From a checkpoint of a small mixture-of-experts model trained on Wikipedia: a softmax router, 788M tokens.
Below are experts of layer 6 (counted from 0) of a mixture-of-experts language model. Rows are named down (a neuron's output weights, with its number) and show model dimensions 0-63. Each number is 50 + 15 x the weight over its row's rms, rounded and kept within 0 to 99.
Before each expert's rows: "raises" lists some tokens whose logits its average output raises strongly, later layers aside. This comes from a sample of Wikipedia text that the model never trained on.

# expert 33
raises: "p", "t", "i", "ro", "pr", "ru"
down0:42 49 65 73 69 50 52 31 96 78 52 43 38 26 40 59 62 41 29 45 47 52 64 50 29 38 52 46 55 63 32 58 40 55 50 53 57 59 25 36 65 39 48 41 66 63 68 53 35 43 44 85 39 51 47 57 83 79 41 45 63 64 25 41
down1:39 74 53 48 40 60 36 53 51 49 55 21 55 63 30 55 42 52 74 62 20 49 53 60 37 50 69 64 59 39 65 91 47 58 58 71 52 33 42 37 50 28 68 89 34 62 24 57 47 23 47 27 59 35 60 25 54 36 50 61 37 25 37 54
down2:66 72 71 54 60 72 54 26 47 49 50 60 70 53 54 48 49 38 43 28 47 57 52 81 59 31 55 69 65 51 39 63 62 28 45 35 49 40 54 43 59 41 48 35 61 48 38 46 50 28 74 35 65 54 46 52 30 52 44 31 35 40 57 62
down3:64 17 49 72 59 72 51 62 37 47 31 54 60 54 51 44 74 48 49 44 54 55 62 68 41 46 01 33 61 59 20 41 53 10 54 54 47 59 58 74 41 51 76 44 55 26 70 51 44 47 25 52 65 57 59 66 42 35 52 29 72 42 56 48

# expert 160
raises: "an", "y", "ic", "e", "in", "er"
down0:25 59 43 59 62 40 56 52 65 48 71 39 44 71 58 52 47 54 40 47 19 52 73 62 50 39 51 88 19 48 46 75 62 53 54 41 39 47 52 29 68 47 32 48 87 77 65 54 26 45 54 53 57 72 65 39 57 50 53 44 34 57 81 59
down1:64 64 53 28 45 51 45 33 50 51 11 50 73 73 55 36 57 27 62 35 44 31 58 40 31 45 57 50 51 58 49 40 72 32 57 29 62 64 60 55 34 42 47 47 47 44 74 54 59 40 59 51 37 57 37 40 36 54 17 41 51 24 51 31
down2:41 53 55 43 64 35 78 76 39 53 40 71 40 55 47 61 73 30 57 72 67 56 50 38 21 63 47 50 70 49 45 60 49 54 55 45 54 40 58 61 62 40 47 41 30 37 52 45 57 50 61 57 19 52 57 64 58 36 18 58 67 76 44 49
down3:84 29 51 51 50 48 64 43 44 50 69 36 64 66 37 51 57 55 63 59 62 48 54 36 59 31 37 51 31 60 45 51 58 70 65 64 38 40 32 68 54 36 56 59 46 43 55 43 28 55 34 78 53 42 45 61 51 61 36 50 70 53 55 42

# expert 105
raises: "M", "N", "S", "H", "P", "A"
down0:65 73 50 18 67 40 59 52 76 45 16 51 66 45 57 56 76 39 51 36 21 49 46 55 40 57 48 65 56 63 58 62 64 43 56 27 38 75 61 78 45 40 65 40 53 50 55 43 32 70 60 62 48 41 39 48 36 52 39 39 54 36 57 41
down1:42 50 40 32 51 27 46 46 57 40 47 36 53 48 40 43 57 69 36 65 45 27 44 48 56 70 29 59 45 42 34 51 55 58 70 24 43 53 55 40 53 69 50 61 45 21 70 43 47 65 74 42 81 53 60 38 73 55 30 30 59 72 50 54
down2:62 04 43 53 32 52 34 36 20 71 45 46 52 50 51 60 53 91 41 57 51 14 40 35 45 62 70 44 44 49 54 55 67 39 38 66 48 58 41 57 39 33 47 48 57 39 36 32 67 54 65 45 49 44 72 62 82 51 59 59 60 46 60 70
down3:60 65 16 52 53 45 40 50 68 52 66 55 67 77 49 36 50 63 59 51 33 18 62 66 66 50 23 35 44 50 61 29 52 60 72 31 37 72 64 61 64 54 42 51 33 76 45 55 50 49 35 58 51 55 51 13 33 56 72 54 45 59 73 34

# expert 155
raises: "ist", "ator", "ities", "ating", "ies"
down0:51 45 17 36 34 57 57 59 36 47 73 32 65 44 73 29 47 60 47 33 56 35 41 19 69 42 47 46 48 55 61 83 47 48 24 54 43 71 57 60 51 50 32 51 65 35 55 42 43 59 43 61 28 79 69 37 38 52 48 44 34 39 62 58
down1:51 56 38 30 57 37 42 34 55 43 44 61 36 71 15 79 38 42 38 50 29 49 58 39 38 74 50 51 50 60 79 60 47 35 42 78 56 44 58 63 29 71 84 33 37 67 48 90 59 84 55 55 74 58 44 45 40 50 66 67 23 72 18 57
down2:62 51 74 37 63 31 89 73 49 51 66 35 54 43 57 62 44 44 25 39 48 53 31 78 44 56 50 59 71 35 27 66 35 63 47 53 60 47 53 37 70 46 73 56 39 51 54 55 46 49 28 44 59 63 43 57 58 61 65 27 98 62 36 47
down3:63 41 60 50 73 29 38 16 71 31 60 20 43 63 59 37 37 66 61 33 36 37 24 55 65 60 59 78 54 41 34 30 50 30 58 57 39 53 56 71 54 39 68 43 23 46 77 58 52 48 29 56 40 32 50 57 59 12 34 74 51 35 54 30

# expert 42
raises: "s", "y", "a", "ty", "or"
down0:52 45 54 43 27 76 65 52 41 58 30 77 51 50 15 41 55 35 66 42 61 45 18 53 67 73 39 45 43 31 41 59 48 36 52 26 63 55 72 62 61 61 60 48 52 44 62 55 31 54 24 51 59 54 15 77 54 54 59 39 69 66 74 36
down1:22 38 64 63 51 15 68 48 57 37 37 71 32 65 55 46 25 55 40 63 18 76 59 30 28 61 58 49 63 56 67 63 53 38 67 61 44 53 56 64 70 61 43 57 53 29 47 12 59 22 41 30 17 28 46 34 46 23 31 63 59 54 97 60
down2:58 51 58 52 70 33 56 22 46 62 47 75 74 51 72 39 49 60 45 57 10 35 35 45 63 32 49 52 41 48 71 67 53 51 54 53 44 44 72 42 46 51 26 54 40 44 82 27 50 77 44 45 67 68 25 56 41 47 29 75 68 57 57 51
down3:52 57 73 46 59 52 54 70 38 71 46 50 35 47 36 54 63 46 45 62 37 51 64 53 54 67 37 63 52 48 64 37 46 50 61 70 38 66 52 83 21 54 53 59 34 40 34 52 64 60 62 65 65 51 51 44 32 70 61 81 40 71 49 67

# expert 28
raises: "ed", "mon", "d", "et"
down0:54 57 78 62 50 58 41 69 42 59 35 57 42 70 67 43 48 51 43 29 41 52 70 56 56 46 75 26 38 57 88 35 50 47 52 40 69 55 47 33 44 12 42 75 48 64 12 44 53 55 45 24 76 56 70 63 46 51 37 47 44 50 33 31
down1:62 62 67 47 70 50 74 45 69 50 36 54 41 62 47 69 48 73 41 62 48 35 26 60 39 57 46 45 73 66 60 73 50 46 33 46 95 49 45 31 53 54 53 51 49 49 24 55 87 25 65 30 57 70 69 45 41 50 33 54 53 41 56 60
down2:29 35 58 59 60 67 38 79 55 42 38 52 61 46 39 61 19 48 23 34 60 58 66 26 60 62 74 62 62 52 14 38 48 44 28 52 30 51 50 42 69 15 77 75 30 51 36 60 42 66 33 64 43 66 42 63 58 60 42 72 46 61 50 56
down3:46 41 47 34 25 19 61 54 23 27 59 53 81 59 29 48 75 55 70 32 60 52 58 53 66 47 66 65 50 69 12 46 53 99 43 47 48 27 54 46 60 48 42 57 83 44 71 52 58 66 47 61 61 47 50 53 70 57 43 56 58 63 66 63

# expert 59
raises: "s", "is", "ing", "ed"
down0:56 48 50 28 71 49 58 32 48 46 62 47 43 51 49 71 53 53 55 33 88 22 40 31 40 51 41 51 23 41 63 65 63 55 54 59 39 44 63 53 39 75 62 64 21 77 52 36 55 45 50 43 67 31 40 46 61 38 24 45 30 49 75 07
down1:51 63 56 69 50 52 52 51 63 65 35 53 20 72 58 42 60 43 36 81 17 41 71 73 43 44 66 61 25 45 62 56 69 60 66 58 46 58 33 51 55 56 85 72 43 61 45 51 50 48 44 46 60 67 57 40 47 36 67 36 54 68 40 42
down2:50 46 31 48 64 59 37 52 31 60 74 54 74 79 48 48 55 30 44 19 34 64 44 49 62 64 41 86 60 46 53 60 57 56 80 36 52 50 67 22 41 61 30 29 34 47 49 42 54 44 55 45 52 44 62 50 43 52 21 50 66 44 33 61
down3:65 31 87 79 69 56 40 41 39 41 36 56 55 56 18 68 86 33 81 73 36 75 42 54 36 63 19 45 35 46 42 60 46 51 52 52 64 58 48 44 40 62 40 41 68 36 41 28 83 69 21 03 44 58 49 51 58 44 35 49 51 36 62 52

# expert 67
raises: "ic", "y", "s", "i", "ies", "ner"
down0:61 50 38 61 48 83 38 53 36 60 50 48 38 43 47 44 51 36 49 74 36 59 39 52 56 48 71 58 40 39 82 72 22 41 48 57 29 36 42 35 71 38 30 53 03 80 46 47 40 55 52 57 41 35 62 49 53 55 36 55 42 52 63 60
down1:58 31 39 67 50 67 63 49 59 59 64 43 57 59 72 23 38 55 59 74 50 56 38 43 39 57 55 68 57 64 47 64 76 31 76 32 30 64 25 74 80 64 38 40 60 38 65 64 52 46 37 71 42 42 32 50 51 49 57 46 41 32 46 47
down2:62 58 78 46 67 85 39 34 53 43 54 25 19 47 32 55 55 62 76 28 48 46 65 53 59 64 51 55 49 47 46 70 46 35 35 40 42 52 48 28 74 43 48 44 40 47 50 57 43 51 46 66 32 42 85 47 62 27 27 42 56 34 30 70
down3:34 41 51 46 46 45 47 40 58 53 31 48 35 40 21 50 53 46 08 55 47 60 58 61 45 68 56 46 42 78 65 64 49 60 64 55 32 15 67 58 51 58 72 70 69 22 55 66 46 76 50 34 27 53 43 26 29 62 27 38 45 37 27 59

# expert 185
raises: "ion", "ed", "or", "ing", "ious"
down0:48 46 83 39 61 41 29 81 87 54 58 40 74 50 40 49 78 58 72 41 50 56 48 62 35 37 50 54 48 71 61 57 79 43 19 54 49 51 56 53 42 64 47 62 44 53 62 53 67 14 43 63 56 56 38 54 28 45 49 47 30 39 52 54
down1:41 69 43 55 64 49 58 62 52 37 24 60 27 59 61 69 64 55 41 55 69 81 04 33 75 62 29 37 29 43 36 30 67 55 48 67 53 74 63 32 57 52 62 48 70 85 67 49 55 50 65 31 47 60 22 58 76 39 72 59 64 64 48 45
down2:48 52 44 03 42 37 42 43 42 73 58 46 61 56 47 25 58 59 73 45 76 41 24 32 35 33 59 57 44 27 64 43 78 45 86 36 62 61 33 36 42 43 45 39 38 22 57 83 66 46 60 46 38 52 36 38 56 46 47 34 57 62 58 64
down3:57 60 60 41 74 70 49 33 61 23 66 58 58 62 52 58 45 38 24 30 68 68 41 43 10 34 67 47 66 47 65 64 38 44 71 50 36 20 67 64 31 56 47 47 46 15 47 57 54 27 78 67 57 32 30 52 52 33 26 37 61 43 59 52

# expert 178
raises: "s", "t", "vi"
down0:64 18 34 35 28 50 51 34 38 48 70 60 55 45 51 37 51 32 49 37 53 45 45 35 41 66 71 80 72 55 69 34 61 45 58 72 42 40 45 70 65 60 59 41 49 39 27 40 52 51 53 33 72 40 74 38 40 10 48 57 44 68 53 43
down1:22 41 23 70 52 26 36 67 64 57 71 56 38 38 54 41 70 61 50 55 43 23 53 59 29 34 34 56 90 35 40 47 45 42 24 52 50 66 47 53 52 59 81 48 05 65 72 47 65 49 37 54 42 24 27 45 40 38 66 45 64 43 86 35
down2:50 41 61 47 50 38 63 59 63 56 33 66 45 29 65 34 87 38 43 60 48 56 44 41 54 48 79 45 34 67 74 73 34 28 49 52 43 82 45 66 43 28 20 55 56 62 50 60 48 55 24 45 63 42 33 72 18 57 60 61 43 42 38 23
down3:36 70 43 25 62 46 40 48 23 66 29 83 32 43 67 24 47 33 53 50 83 41 47 72 31 55 24 42 39 37 68 52 54 60 31 37 53 58 21 46 77 57 30 58 66 50 59 57 50 45 75 42 45 51 43 50 60 55 67 26 41 58 60 52

# expert 191
raises: "ap", "or", "ar", "ang", "ick", "ot"
down0:60 67 37 49 29 37 42 54 79 48 85 47 34 50 43 46 49 69 52 25 46 57 48 51 64 85 28 27 43 54 42 73 56 56 46 44 44 66 33 58 49 45 42 39 48 53 34 44 68 66 54 46 61 42 49 54 58 83 41 59 34 63 36 23
down1:28 41 53 57 77 38 74 31 33 44 37 88 35 58 26 49 57 23 34 65 53 46 44 50 67 58 56 44 43 18 52 41 58 47 38 66 49 44 56 46 48 25 65 44 51 23 49 20 64 60 36 75 99 64 55 65 34 42 61 68 64 71 65 42
down2:47 56 67 54 69 66 37 65 43 45 69 52 65 82 51 66 30 44 44 29 37 95 64 68 66 57 51 44 60 48 36 47 66 40 37 34 65 63 59 39 54 57 57 40 45 61 35 64 63 37 69 43 45 39 46 50 36 36 68 26 66 63 30 38
down3:34 18 37 51 64 50 59 51 49 55 37 48 47 55 38 59 33 41 40 22 56 76 97 38 58 54 30 45 71 43 35 29 33 40 59 42 41 29 50 43 40 25 91 21 58 45 55 39 82 40 19 55 62 36 50 65 65 62 28 70 49 36 28 65

# expert 188
raises: "in", "st", "d", "ze"
down0:44 25 62 29 64 60 50 36 40 47 40 58 55 41 43 41 31 50 64 45 39 51 49 42 40 70 35 75 60 21 60 61 01 61 35 43 56 57 46 66 59 65 46 49 78 36 71 39 21 83 91 42 63 41 20 59 65 57 26 24 55 58 49 60
down1:63 67 36 46 53 57 73 24 65 46 32 14 47 53 54 19 79 60 25 53 57 36 56 54 41 61 32 52 71 70 59 61 79 67 70 46 38 47 39 52 41 57 47 60 56 43 52 61 68 63 66 61 33 39 55 69 58 00 40 67 71 39 21 37
down2:31 54 45 29 41 51 53 50 42 49 41 54 63 61 64 14 17 75 54 51 42 67 40 52 49 79 44 61 40 28 54 69 12 34 42 57 47 71 55 57 43 58 42 43 14 43 64 45 53 42 58 32 57 49 38 47 35 50 63 00 58 44 55 43
down3:38 49 49 44 69 56 50 48 63 53 68 45 46 58 38 79 31 92 38 64 76 40 48 56 41 19 31 21 35 67 56 79 61 36 46 77 46 44 37 63 73 73 61 57 58 50 47 45 61 53 60 45 52 70 69 37 33 66 45 69 51 41 41 49

# expert 152
raises: "s", "y", "tro", "ri"
down0:44 55 67 51 52 27 31 37 65 50 36 45 55 84 35 55 38 43 43 25 34 54 53 49 64 54 78 41 22 29 56 34 59 61 41 38 37 25 57 62 45 56 62 54 64 52 75 61 60 51 32 45 71 09 33 62 24 33 36 26 50 50 62 32
down1:61 22 13 27 35 47 55 48 30 61 56 63 58 64 47 43 64 36 55 44 31 39 45 38 57 51 22 51 73 36 53 55 44 66 42 58 44 80 93 47 56 47 48 74 80 61 82 46 35 65 57 41 35 70 53 28 37 56 30 45 50 53 56 33
down2:55 97 27 67 60 18 69 52 45 58 40 97 37 63 43 43 30 11 33 39 41 68 36 48 60 59 66 69 22 25 63 65 65 63 52 48 54 73 35 62 49 47 48 67 36 55 64 32 41 34 46 45 62 50 60 45 56 51 51 42 38 49 61 49
down3:60 47 63 35 53 63 29 51 53 47 64 59 42 51 25 44 51 26 78 62 59 66 41 50 60 54 52 52 82 65 51 52 55 32 57 54 32 31 85 78 67 18 61 31 67 55 30 76 48 59 48 35 47 48 57 59 57 30 45 56 45 60 16 28

# expert 83
raises: "ro", "er", "ol", "et"
down0:41 55 54 53 62 42 71 59 38 56 58 41 56 40 64 45 41 66 26 64 26 46 57 82 25 62 69 59 42 45 70 20 54 35 37 30 58 47 34 24 35 56 81 52 44 48 42 55 55 48 39 70 47 27 70 57 49 48 60 58 50 59 72 48
down1:56 42 55 43 33 38 49 55 10 69 23 39 54 83 43 63 42 52 87 56 64 49 79 42 38 41 47 27 49 29 55 36 52 82 47 60 61 30 44 26 65 40 25 47 58 24 60 54 65 48 23 32 51 38 71 58 81 76 41 55 46 61 22 61
down2:24 57 34 54 53 30 48 47 56 45 42 37 47 32 65 55 58 39 47 44 43 67 34 43 59 34 51 59 62 71 77 48 45 76 47 60 52 48 33 48 99 55 52 51 42 76 31 31 21 59 47 48 43 52 46 52 56 52 58 31 45 31 71 72
down3:48 46 35 68 55 31 43 44 87 09 70 72 33 52 43 46 73 47 70 90 40 51 19 47 62 52 63 42 40 47 39 40 53 37 47 57 64 67 41 84 56 66 52 69 36 44 67 21 45 54 59 27 45 74 67 28 82 64 64 59 70 48 30 44

# expert 118
raises: "c", "ha", "im", "ca", "ho", "ma"
down0:29 22 67 41 58 59 24 54 38 78 37 69 73 61 31 32 70 61 37 37 34 56 79 47 39 71 41 67 79 41 44 67 54 69 46 88 36 47 37 25 62 49 39 29 24 50 45 65 36 46 45 66 58 63 52 53 76 77 55 36 44 44 76 39
down1:45 26 73 49 47 46 69 83 33 62 52 52 75 51 51 24 41 68 34 41 74 36 55 45 60 44 34 67 63 66 51 45 63 35 31 54 43 66 43 41 70 22 50 95 63 32 67 62 68 35 71 69 66 65 38 57 39 13 76 72 69 32 56 67
down2:43 63 61 19 45 33 58 28 51 65 63 29 54 68 43 27 69 55 29 52 39 78 51 54 51 55 39 39 41 45 33 57 36 50 22 78 56 28 47 12 63 38 73 57 46 53 66 46 31 61 59 26 53 74 55 47 56 69 21 59 38 62 62 60
down3:41 49 32 65 62 37 64 53 37 42 38 42 50 60 34 64 14 54 27 93 46 58 62 40 63 52 36 46 70 24 41 45 68 40 40 33 49 39 41 51 85 50 39 48 21 63 49 54 68 33 54 41 28 25 65 63 57 61 65 62 53 49 71 57

# expert 25
raises: "t", "tion", "li"
down0:52 29 74 56 67 27 66 89 49 58 27 63 47 62 74 35 41 56 50 71 31 61 61 34 38 42 14 35 47 41 42 42 52 58 54 44 76 47 67 43 35 41 53 29 02 34 52 31 52 47 17 17 68 46 26 65 74 71 36 47 60 66 60 65
down1:34 64 81 50 42 49 81 43 59 48 61 20 64 72 59 54 60 33 87 57 37 33 42 58 37 65 59 26 34 32 48 62 56 68 43 59 49 63 64 50 64 49 48 27 72 54 57 22 60 56 51 58 38 42 29 38 91 64 45 61 50 46 51 78
down2:37 53 74 34 61 57 38 45 40 56 19 44 51 51 60 34 70 43 78 43 65 74 45 35 48 74 60 41 61 48 38 45 48 61 52 54 37 86 46 82 54 78 63 56 58 59 48 45 68 60 64 56 17 53 35 77 48 85 68 48 65 56 24 55
down3:30 65 55 37 33 23 47 42 54 39 16 44 67 38 45 62 25 62 37 60 50 63 59 56 49 44 35 58 39 29 68 58 55 56 34 51 59 62 44 59 72 45 30 35 38 40 66 56 48 28 43 52 55 57 39 70 53 69 43 40 28 46 57 62

# expert 23
raises: "s", "t", "ar"
down0:60 46 50 54 46 53 38 88 60 51 77 36 78 35 59 60 34 46 39 67 52 09 71 39 46 69 20 33 59 48 27 31 45 54 54 39 86 22 54 57 74 51 49 43 59 72 38 38 36 60 52 43 25 71 50 52 70 21 29 36 60 48 18 45
down1:40 40 41 73 32 57 28 22 86 49 49 09 42 75 46 57 72 25 54 41 75 54 67 22 30 46 58 51 27 30 33 56 27 87 45 43 57 57 30 55 94 63 63 47 55 54 48 54 79 41 42 55 84 62 52 46 47 67 40 55 35 46 42 29
down2:51 45 46 39 34 41 46 42 58 43 44 60 32 36 60 33 54 48 17 34 39 78 53 51 34 58 51 49 82 57 60 56 71 20 66 49 53 64 65 50 27 55 49 18 42 38 27 51 27 47 50 70 29 43 22 67 79 49 51 39 70 29 63 58
down3:65 32 53 59 70 70 46 52 45 52 61 41 50 30 36 44 32 57 26 45 59 52 73 56 45 93 59 43 62 56 68 44 54 59 37 65 41 49 75 52 48 34 30 37 56 52 44 14 31 56 69 54 17 72 63 60 65 41 53 72 60 60 55 31

# expert 186
raises: "op", "ary", "ep", "ver", "er", "ized"
down0:40 55 46 38 52 64 24 63 50 63 39 62 31 35 18 41 49 51 54 46 57 42 39 29 50 42 46 55 36 37 49 54 56 48 44 35 40 47 28 25 58 55 29 58 43 96 50 63 58 49 31 41 42 58 46 43 41 48 62 54 54 30 35 32
down1:47 59 53 36 54 13 15 78 57 49 78 50 41 63 60 35 26 22 68 57 35 52 07 30 36 39 56 61 54 72 26 57 42 67 41 53 52 68 55 64 61 55 55 48 65 62 49 56 40 36 36 47 57 42 59 27 68 45 70 58 45 75 62 48
down2:45 55 24 67 40 59 55 28 54 36 63 51 95 52 78 45 25 41 29 63 41 63 38 55 43 29 48 48 63 45 46 37 67 08 57 26 54 54 34 71 59 49 75 56 51 45 47 36 19 39 26 68 45 13 50 21 65 39 47 64 58 50 56 44
down3:47 17 53 43 49 40 33 60 66 49 27 11 46 38 61 90 52 62 34 86 47 45 61 28 54 40 43 49 49 47 55 53 53 68 68 41 30 19 36 31 36 48 58 56 62 48 44 67 37 77 58 59 49 76 26 42 44 39 34 55 54 52 54 61

# expert 44
raises: " and", ",", ".", " (", " ", " at"
down0:39 46 43 41 67 39 43 47 57 56 54 57 68 54 63 45 43 66 69 64 57 37 54 39 31 39 66 41 88 49 40 35 74 44 59 55 62 57 66 62 31 48 66 24 38 63 77 32 46 26 66 42 28 54 41 35 69 24 68 47 80 62 49 17
down1:66 44 52 79 40 45 65 60 50 30 57 54 53 46 41 64 55 60 59 52 30 78 41 54 21 37 63 46 48 51 30 66 41 66 50 43 56 68 27 72 58 20 62 32 73 41 32 24 11 56 44 41 52 41 42 32 43 25 24 61 47 50 41 29
down2:76 49 47 21 63 61 66 47 43 62 53 60 48 53 39 41 44 61 72 39 41 56 66 52 50 51 55 45 48 47 38 67 46 54 69 44 58 56 36 54 66 32 50 54 86 29 45 50 43 54 61 62 41 75 46 48 51 33 52 29 55 49 36 60
down3:42 62 61 62 33 57 55 44 58 52 66 52 58 59 39 36 42 56 48 60 44 53 44 33 99 38 51 53 62 43 65 28 63 61 49 58 76 81 54 61 81 57 60 67 49 54 58 52 56 54 28 33 72 60 60 51 47 58 52 31 24 54 65 56

# expert 37
raises: "la", "lo", "le", "ly", "ain"
down0:35 68 46 64 46 31 54 16 49 28 66 60 30 44 53 35 53 49 52 45 54 73 35 54 51 34 53 62 63 15 66 51 54 33 29 52 37 33 52 60 51 57 68 65 34 24 23 53 22 46 40 32 58 54 57 63 61 50 67 55 43 42 20 41
down1:51 65 38 57 32 38 46 52 46 34 27 67 48 39 60 30 54 54 47 43 53 42 69 43 25 57 22 40 46 20 70 68 63 44 33 61 27 43 43 52 56 48 61 44 45 37 48 55 28 50 69 47 63 54 56 48 63 66 28 72 47 61 39 34
down2:15 49 59 42 67 55 82 41 62 65 66 46 76 31 41 66 60 59 67 66 43 44 58 41 25 26 52 40 34 57 46 41 55 68 22 46 34 72 11 35 66 52 60 57 40 32 54 49 63 36 22 51 45 73 47 71 64 58 66 35 60 61 48 65
down3:49 27 57 68 49 63 25 62 41 71 53 64 46 40 51 36 69 65 52 44 49 26 55 70 33 47 68 42 35 79 62 51 35 67 46 39 75 46 54 55 53 40 45 60 25 63 40 57 60 43 50 54 47 44 51 60 24 48 49 43 58 58 90 62